config.toml
n_experts = 128
schedule = "wsd"
train_tokens = 2318000000
Below are experts of layer 10 (counted from 0) of a mixture-of-experts language model. Rows are named router (the router's row for the expert) and show model dimensions 288-383. Each number is 50 + 10 x the weight over its row's rms, rounded and kept within 0 to 99.
Before each expert's rows: "mostly gets" lists some tokens that are sent to it at least half of the time. This comes from a sample of Wikipedia text that the model never trained on.

# expert 20
mostly gets: " main", " small", " large", " local", " these", " different"
router:47 59 52 35 35 40 39 58 44 49 51 46 48 49 40 53 50 49 58 43 59 63 53 47 47 56 66 52 52 45 53 69 36 67 41 50 46 70 53 44 41 58 55 43 51 39 45 60 58 56 34 40 56 49 58 40 53 43 42 41 53 34 71 61 56 61 54 47 44 44 60 64 40 64 52 40 58 57 53 57 59 58 34 44 55 67 50 39 57 39 39 37 50 57 69 46

# expert 33
mostly gets: " Har", " Al", " Ar", " In", " Char", " Ad"
router:60 45 58 59 27 57 50 51 53 49 39 54 47 27 63 48 45 51 50 56 58 47 67 54 37 46 58 59 51 59 45 37 40 57 49 36 64 59 55 46 36 56 40 44 52 42 51 52 66 59 39 61 49 40 49 34 37 64 44 46 61 37 57 53 65 57 53 36 63 44 49 58 40 54 40 53 61 68 46 55 60 52 39 42 55 60 45 47 39 57 29 46 65 60 55 52

# expert 94
mostly gets: " prot", " Gu", " Qu", " adv", " requ", " qu"
router:62 24 62 44 50 71 50 47 42 42 36 46 46 40 57 81 41 41 64 37 50 69 52 52 41 38 65 64 38 42 46 52 60 60 38 62 58 51 22 32 68 60 44 48 44 54 48 38 60 61 42 46 53 46 58 30 45 46 36 37 60 41 53 66 73 32 33 40 54 43 45 66 35 57 56 41 52 39 53 57 59 50 56 66 59 62 49 48 64 38 49 43 61 57 55 48

# expert 63
mostly gets: " Mc", " Jr", " William", " Clark", " I", " Smith"
router:50 45 60 54 45 58 52 52 55 40 40 52 36 47 49 59 44 41 55 32 66 49 58 57 54 42 53 71 57 51 60 53 47 66 53 30 60 49 36 41 54 59 54 56 46 46 37 57 56 57 40 49 61 46 56 41 46 52 49 45 65 34 65 50 64 62 36 56 51 35 54 63 40 48 51 45 79 66 65 57 56 62 51 46 51 57 58 49 51 52 47 46 57 52 44 47

# expert 98
mostly gets: "12", "′", "16", "10", "14", "17"
router:50 49 65 45 40 62 45 60 58 48 50 52 40 30 60 52 47 43 70 55 61 65 61 51 39 39 51 72 53 41 43 61 44 48 55 37 75 52 53 59 51 51 44 53 51 22 41 54 50 53 42 36 56 39 68 43 80 47 34 49 63 41 53 59 55 56 29 49 57 29 57 59 48 53 52 48 57 35 75 53 66 46 33 51 48 54 45 48 49 37 47 40 53 54 73 39

# expert 0
mostly gets: " his", " her", " His", " Sy", " Ham", " their"
router:40 49 58 62 54 46 47 49 66 38 56 53 58 53 63 56 68 47 53 49 57 43 50 50 48 44 56 60 53 43 65 47 36 66 51 47 55 54 45 54 40 49 41 50 50 55 35 56 67 59 47 60 55 54 51 40 54 57 33 52 63 45 57 53 52 41 56 33 61 37 47 47 29 54 53 45 58 47 71 52 63 59 54 73 58 45 48 33 74 39 41 46 73 49 47 41

# expert 84
mostly gets: " l", ");", " per", " sl", " El", "-l"
router:76 40 52 43 41 62 49 48 59 48 42 37 50 43 56 39 44 15 55 51 42 58 52 54 46 33 57 48 52 41 69 31 36 46 50 45 52 59 48 68 25 59 51 57 58 29 58 65 52 59 31 56 52 37 62 47 68 66 61 38 57 44 41 50 68 62 43 46 52 47 47 64 53 43 53 42 53 37 62 61 48 60 46 48 49 62 62 49 43 65 39 48 60 38 52 46

# expert 117
mostly gets: " L", " Bh", " Los", " Del", " Kh", " La"
router:50 41 65 52 32 61 35 60 60 27 43 45 38 37 53 46 60 39 48 35 54 53 53 49 43 44 68 48 52 47 48 42 40 57 44 35 43 47 41 42 37 67 48 49 36 45 53 51 53 69 43 53 67 35 55 38 65 56 54 48 60 45 61 50 73 54 49 35 64 45 63 48 31 52 52 49 62 53 58 66 57 71 40 56 46 50 46 47 51 43 52 56 53 54 58 50

# expert 62
mostly gets: " St", "St", "-st", " st", " Saint", " Avenue"
router:54 49 58 44 45 41 44 55 71 27 43 31 48 42 48 62 53 33 56 62 69 69 56 79 27 40 50 72 59 38 60 56 48 41 54 37 48 62 40 51 25 51 35 52 44 49 43 62 59 45 60 45 45 40 67 39 74 59 49 48 41 38 67 48 46 59 50 46 47 56 67 50 38 53 49 51 61 50 74 57 69 45 44 60 36 59 55 45 54 59 41 40 59 40 58 32

# expert 86
mostly gets: " Award", " pre", " Cup", " School", " Pre", " act"
router:56 51 64 52 38 52 39 45 55 49 51 35 48 42 59 49 49 51 76 40 61 47 57 54 37 39 62 55 58 52 62 60 46 45 48 27 66 48 47 50 51 53 28 45 58 38 42 67 70 51 33 46 43 44 66 40 58 48 55 39 52 47 54 54 47 40 58 40 76 14 48 50 58 56 52 52 58 57 62 48 49 53 46 55 49 71 51 45 44 45 40 51 59 45 55 41

# expert 29
mostly gets: " American", " British", " Democratic", " French", " Indian", " European"
router:54 48 54 38 47 53 47 57 51 58 43 54 39 48 56 53 58 53 48 37 66 69 63 57 45 44 55 64 45 45 56 55 42 65 38 47 46 62 37 29 50 56 47 49 55 42 47 63 40 63 45 56 63 44 51 37 61 41 35 40 60 47 64 58 63 58 40 31 47 50 66 65 38 71 47 47 56 66 71 47 62 60 51 55 71 69 58 47 54 32 56 27 51 58 53 52

# expert 53
mostly gets: " York", " Mad", " Ohio", "erb", " Niger", " Carolina"
router:48 40 70 44 39 50 31 47 51 40 56 46 38 50 54 52 50 49 63 32 60 61 64 42 43 44 54 62 46 46 47 42 50 63 52 34 48 66 45 48 66 69 47 36 48 61 46 57 54 60 43 41 47 44 45 44 62 44 48 47 46 40 41 44 68 52 41 49 63 52 60 47 33 39 44 53 48 80 71 52 50 63 38 57 38 64 37 43 58 45 46 42 51 66 60 51

# expert 50
mostly gets: " Robert", " James", " David", " William", " Richard", " Daniel"
router:60 39 47 58 45 54 48 54 55 52 50 37 42 45 66 71 49 57 68 34 71 67 53 64 51 41 53 76 64 33 57 63 57 53 48 49 54 59 31 37 56 52 49 41 54 48 38 45 50 55 53 45 64 46 47 37 45 48 29 50 61 44 65 55 63 59 37 50 46 40 52 49 47 51 52 40 49 62 58 59 64 55 59 72 64 68 43 50 51 51 38 29 67 52 63 47

# expert 17
mostly gets: "berg", "ić", "ton", " Johnson", " Daniel", "inson"
router:46 53 51 50 58 47 48 57 49 47 34 45 34 52 51 59 54 52 62 35 65 75 57 71 52 40 54 61 49 39 52 61 55 53 64 45 46 40 47 51 55 63 54 48 62 42 32 57 58 76 51 52 56 58 53 58 44 47 34 44 58 41 57 50 47 56 44 53 44 39 46 59 50 67 62 40 70 58 52 48 63 54 54 51 58 76 41 54 57 46 53 28 55 56 49 57

# expert 38
mostly gets: " fact", "hemat", "orph", " int", "pt", "ict"
router:53 37 56 35 45 59 68 54 60 42 50 55 51 47 61 50 51 47 48 34 41 71 58 67 42 30 43 75 65 60 67 65 49 41 62 45 70 60 43 29 50 48 53 39 58 54 31 59 62 49 45 34 55 65 46 49 53 53 32 46 48 48 61 60 62 31 36 58 60 36 56 48 50 60 50 38 53 58 53 52 53 53 54 56 61 71 39 49 47 43 32 39 41 61 45 48

# expert 49
mostly gets: " titled", " :", " -", " Episode", " (\"", " novel"
router:73 51 55 44 52 66 33 50 54 35 39 42 55 44 64 55 57 31 50 46 54 53 59 51 49 39 38 52 73 35 57 57 58 49 53 40 63 55 47 55 47 76 35 30 70 36 44 65 49 52 40 35 57 45 40 28 54 61 38 47 50 51 51 46 77 50 40 50 72 44 62 49 31 68 48 40 48 56 50 63 50 44 48 49 50 56 39 37 56 45 43 32 63 53 62 47

# expert 4
mostly gets: " A", " An", " English", " American", " German", " French"
router:52 55 57 55 48 47 40 59 47 46 46 58 42 47 62 58 67 46 42 34 64 60 56 54 46 56 69 56 49 43 72 54 39 75 38 47 64 60 46 46 41 61 47 57 57 38 53 55 39 41 47 33 50 42 46 28 49 49 44 54 62 43 54 61 54 53 37 27 43 51 75 61 39 40 53 45 48 70 49 52 67 48 49 62 56 63 54 61 53 42 53 23 59 62 60 44

# expert 51
mostly gets: " Mon", " Pan", " mon", " Hong", " Chinese", " gen"
router:51 36 48 37 43 68 44 56 51 47 37 50 59 40 66 47 61 55 41 46 63 69 47 60 46 50 58 51 53 42 50 51 48 45 52 43 39 56 30 49 61 46 42 46 46 41 52 40 59 54 49 50 44 24 67 36 58 56 57 36 60 35 65 38 69 58 31 31 57 26 53 53 56 59 45 54 51 40 48 57 61 55 51 47 54 58 37 53 49 56 49 45 61 58 52 36

# expert 13
mostly gets: "°W", "idae", "–present", "°E", " Genus", "ensis"
router:52 48 54 37 35 58 16 52 43 47 47 46 42 37 59 67 43 48 84 33 61 76 54 57 47 48 51 54 45 50 51 62 49 42 40 38 51 45 47 45 60 58 21 41 79 38 44 55 46 43 38 32 48 47 62 57 55 50 40 47 53 39 58 51 56 51 30 57 60 33 69 61 52 55 61 46 64 59 55 57 63 45 45 48 57 65 53 42 68 41 41 28 48 48 64 46

# expert 75
mostly gets: " century", " success", " period", "–present", "ability", " life"
router:65 47 58 46 46 65 43 51 46 52 51 52 40 38 52 60 40 41 63 39 66 54 50 67 53 40 57 49 58 60 58 46 51 45 39 39 54 45 44 42 47 59 31 47 73 36 49 62 47 42 32 41 53 46 52 44 44 54 38 48 59 54 67 63 45 59 39 48 69 24 74 63 35 58 66 40 70 57 60 58 64 64 60 60 56 81 28 50 65 38 45 42 56 53 52 46

# expert 47
mostly gets: " $", " ", " £", " Binomial", " ±%", " Nominated"
router:38 51 60 36 31 61 53 67 62 42 64 51 39 31 53 56 61 53 53 46 59 48 54 55 47 40 43 52 51 50 49 55 37 42 66 49 48 51 48 53 50 55 48 46 59 25 52 58 70 49 37 37 59 28 77 41 54 55 32 48 53 62 56 64 64 49 24 42 55 28 51 47 58 53 51 44 56 53 59 51 66 51 31 43 43 57 49 41 52 40 35 52 48 42 85 54

# expert 9
mostly gets: " DF", " MF", " FW", " Turnout", " Majority", " Phylum"
router:66 45 47 34 47 66 33 56 49 46 35 34 54 33 57 61 54 52 55 52 48 60 53 65 37 34 41 64 52 30 55 69 45 46 55 53 56 53 42 55 44 53 37 54 61 23 54 41 53 50 51 48 56 43 64 52 59 68 42 42 64 62 52 57 69 52 46 48 53 49 59 49 50 62 65 37 59 51 58 64 53 51 37 52 51 51 38 40 68 54 63 45 43 47 64 37

# expert 7
mostly gets: "\"\n", " ISBN", ".C", ".A", " Jr", "978"
router:55 37 53 63 47 59 46 70 48 34 42 37 49 36 61 59 55 32 67 46 74 52 48 59 52 48 39 58 74 45 66 63 43 41 37 34 63 50 43 45 45 49 37 44 64 44 39 51 49 42 40 35 53 55 64 34 69 47 52 46 56 37 55 59 63 57 42 48 59 44 62 64 55 52 56 21 60 55 55 47 58 59 51 47 55 56 36 33 54 53 50 41 52 52 58 40

# expert 126
mostly gets: " Gl", " three", " several", " four", " six", " gl"
router:53 46 57 40 24 55 44 56 54 42 50 41 63 36 67 57 62 55 53 46 58 45 51 55 60 41 55 56 52 52 53 70 54 48 60 38 48 47 48 54 50 69 46 32 57 48 37 47 57 50 43 35 52 46 57 50 66 60 28 46 63 41 51 74 54 52 51 48 59 49 58 68 48 45 60 39 54 43 57 54 60 68 42 40 50 60 43 47 68 28 43 56 58 68 58 40

# expert 59
mostly gets: " v", " V", " Ol", " surv", " rev", " Bob"
router:70 36 62 55 38 60 49 57 46 49 45 42 46 48 69 60 64 50 50 37 69 42 57 44 52 48 62 56 64 36 58 52 41 67 47 44 66 49 30 47 53 64 47 48 57 49 48 54 72 71 50 41 61 48 47 49 55 62 50 54 64 47 63 52 67 52 44 35 59 46 53 46 35 48 53 32 49 71 58 52 50 58 44 62 44 48 50 45 42 44 29 46 56 50 52 42

# expert 124
mostly gets: "″W", "ić", "ović", "š", "ira", "awa"
router:45 52 48 43 55 46 57 53 54 50 49 51 36 54 50 58 59 55 81 43 66 72 64 65 59 35 49 64 60 35 58 53 49 44 42 50 54 50 40 32 65 52 48 43 49 29 34 61 48 52 44 45 72 59 54 44 50 46 32 44 64 47 60 54 65 59 34 58 50 48 50 64 50 52 63 45 66 61 67 63 50 60 54 66 61 57 31 44 56 52 52 34 64 47 60 53

# expert 23
mostly gets: " Sant", "ón", "ñ", " Sal", " Alf", " Los"
router:68 42 42 60 64 55 49 45 62 50 42 55 45 46 64 64 51 50 64 34 56 51 48 61 49 42 61 47 60 49 50 44 52 66 45 49 62 48 40 54 49 53 31 35 47 34 50 55 73 60 46 38 66 52 64 55 53 47 48 33 60 45 55 61 65 70 36 45 70 47 58 56 54 49 46 44 69 55 63 65 54 51 45 55 59 55 41 57 69 44 38 51 60 55 53 52

# expert 110
mostly gets: "',", " @", " |", " South", " near", " in"
router:54 51 54 49 54 53 31 51 57 44 38 42 54 43 52 52 62 46 54 39 51 53 50 46 45 37 46 56 49 38 54 62 52 44 49 49 53 48 52 46 40 63 40 54 61 26 44 53 57 58 46 49 62 40 55 25 64 56 47 53 73 46 53 55 65 58 43 40 76 43 58 41 39 63 50 47 50 53 58 60 58 60 55 54 51 60 49 43 74 37 39 43 59 54 60 36

# expert 42
mostly gets: " near", "=", " within", " renamed", " von", " †"
router:49 49 65 49 53 59 33 56 56 41 36 34 40 46 65 48 52 40 48 44 56 58 63 59 47 38 65 58 58 41 57 57 54 47 49 34 59 70 56 45 42 56 45 42 50 37 50 48 40 51 42 50 55 38 57 32 51 60 51 41 60 61 49 56 54 64 31 44 74 46 62 64 25 51 59 42 63 47 64 50 59 60 52 42 60 48 30 40 55 58 38 45 68 52 63 38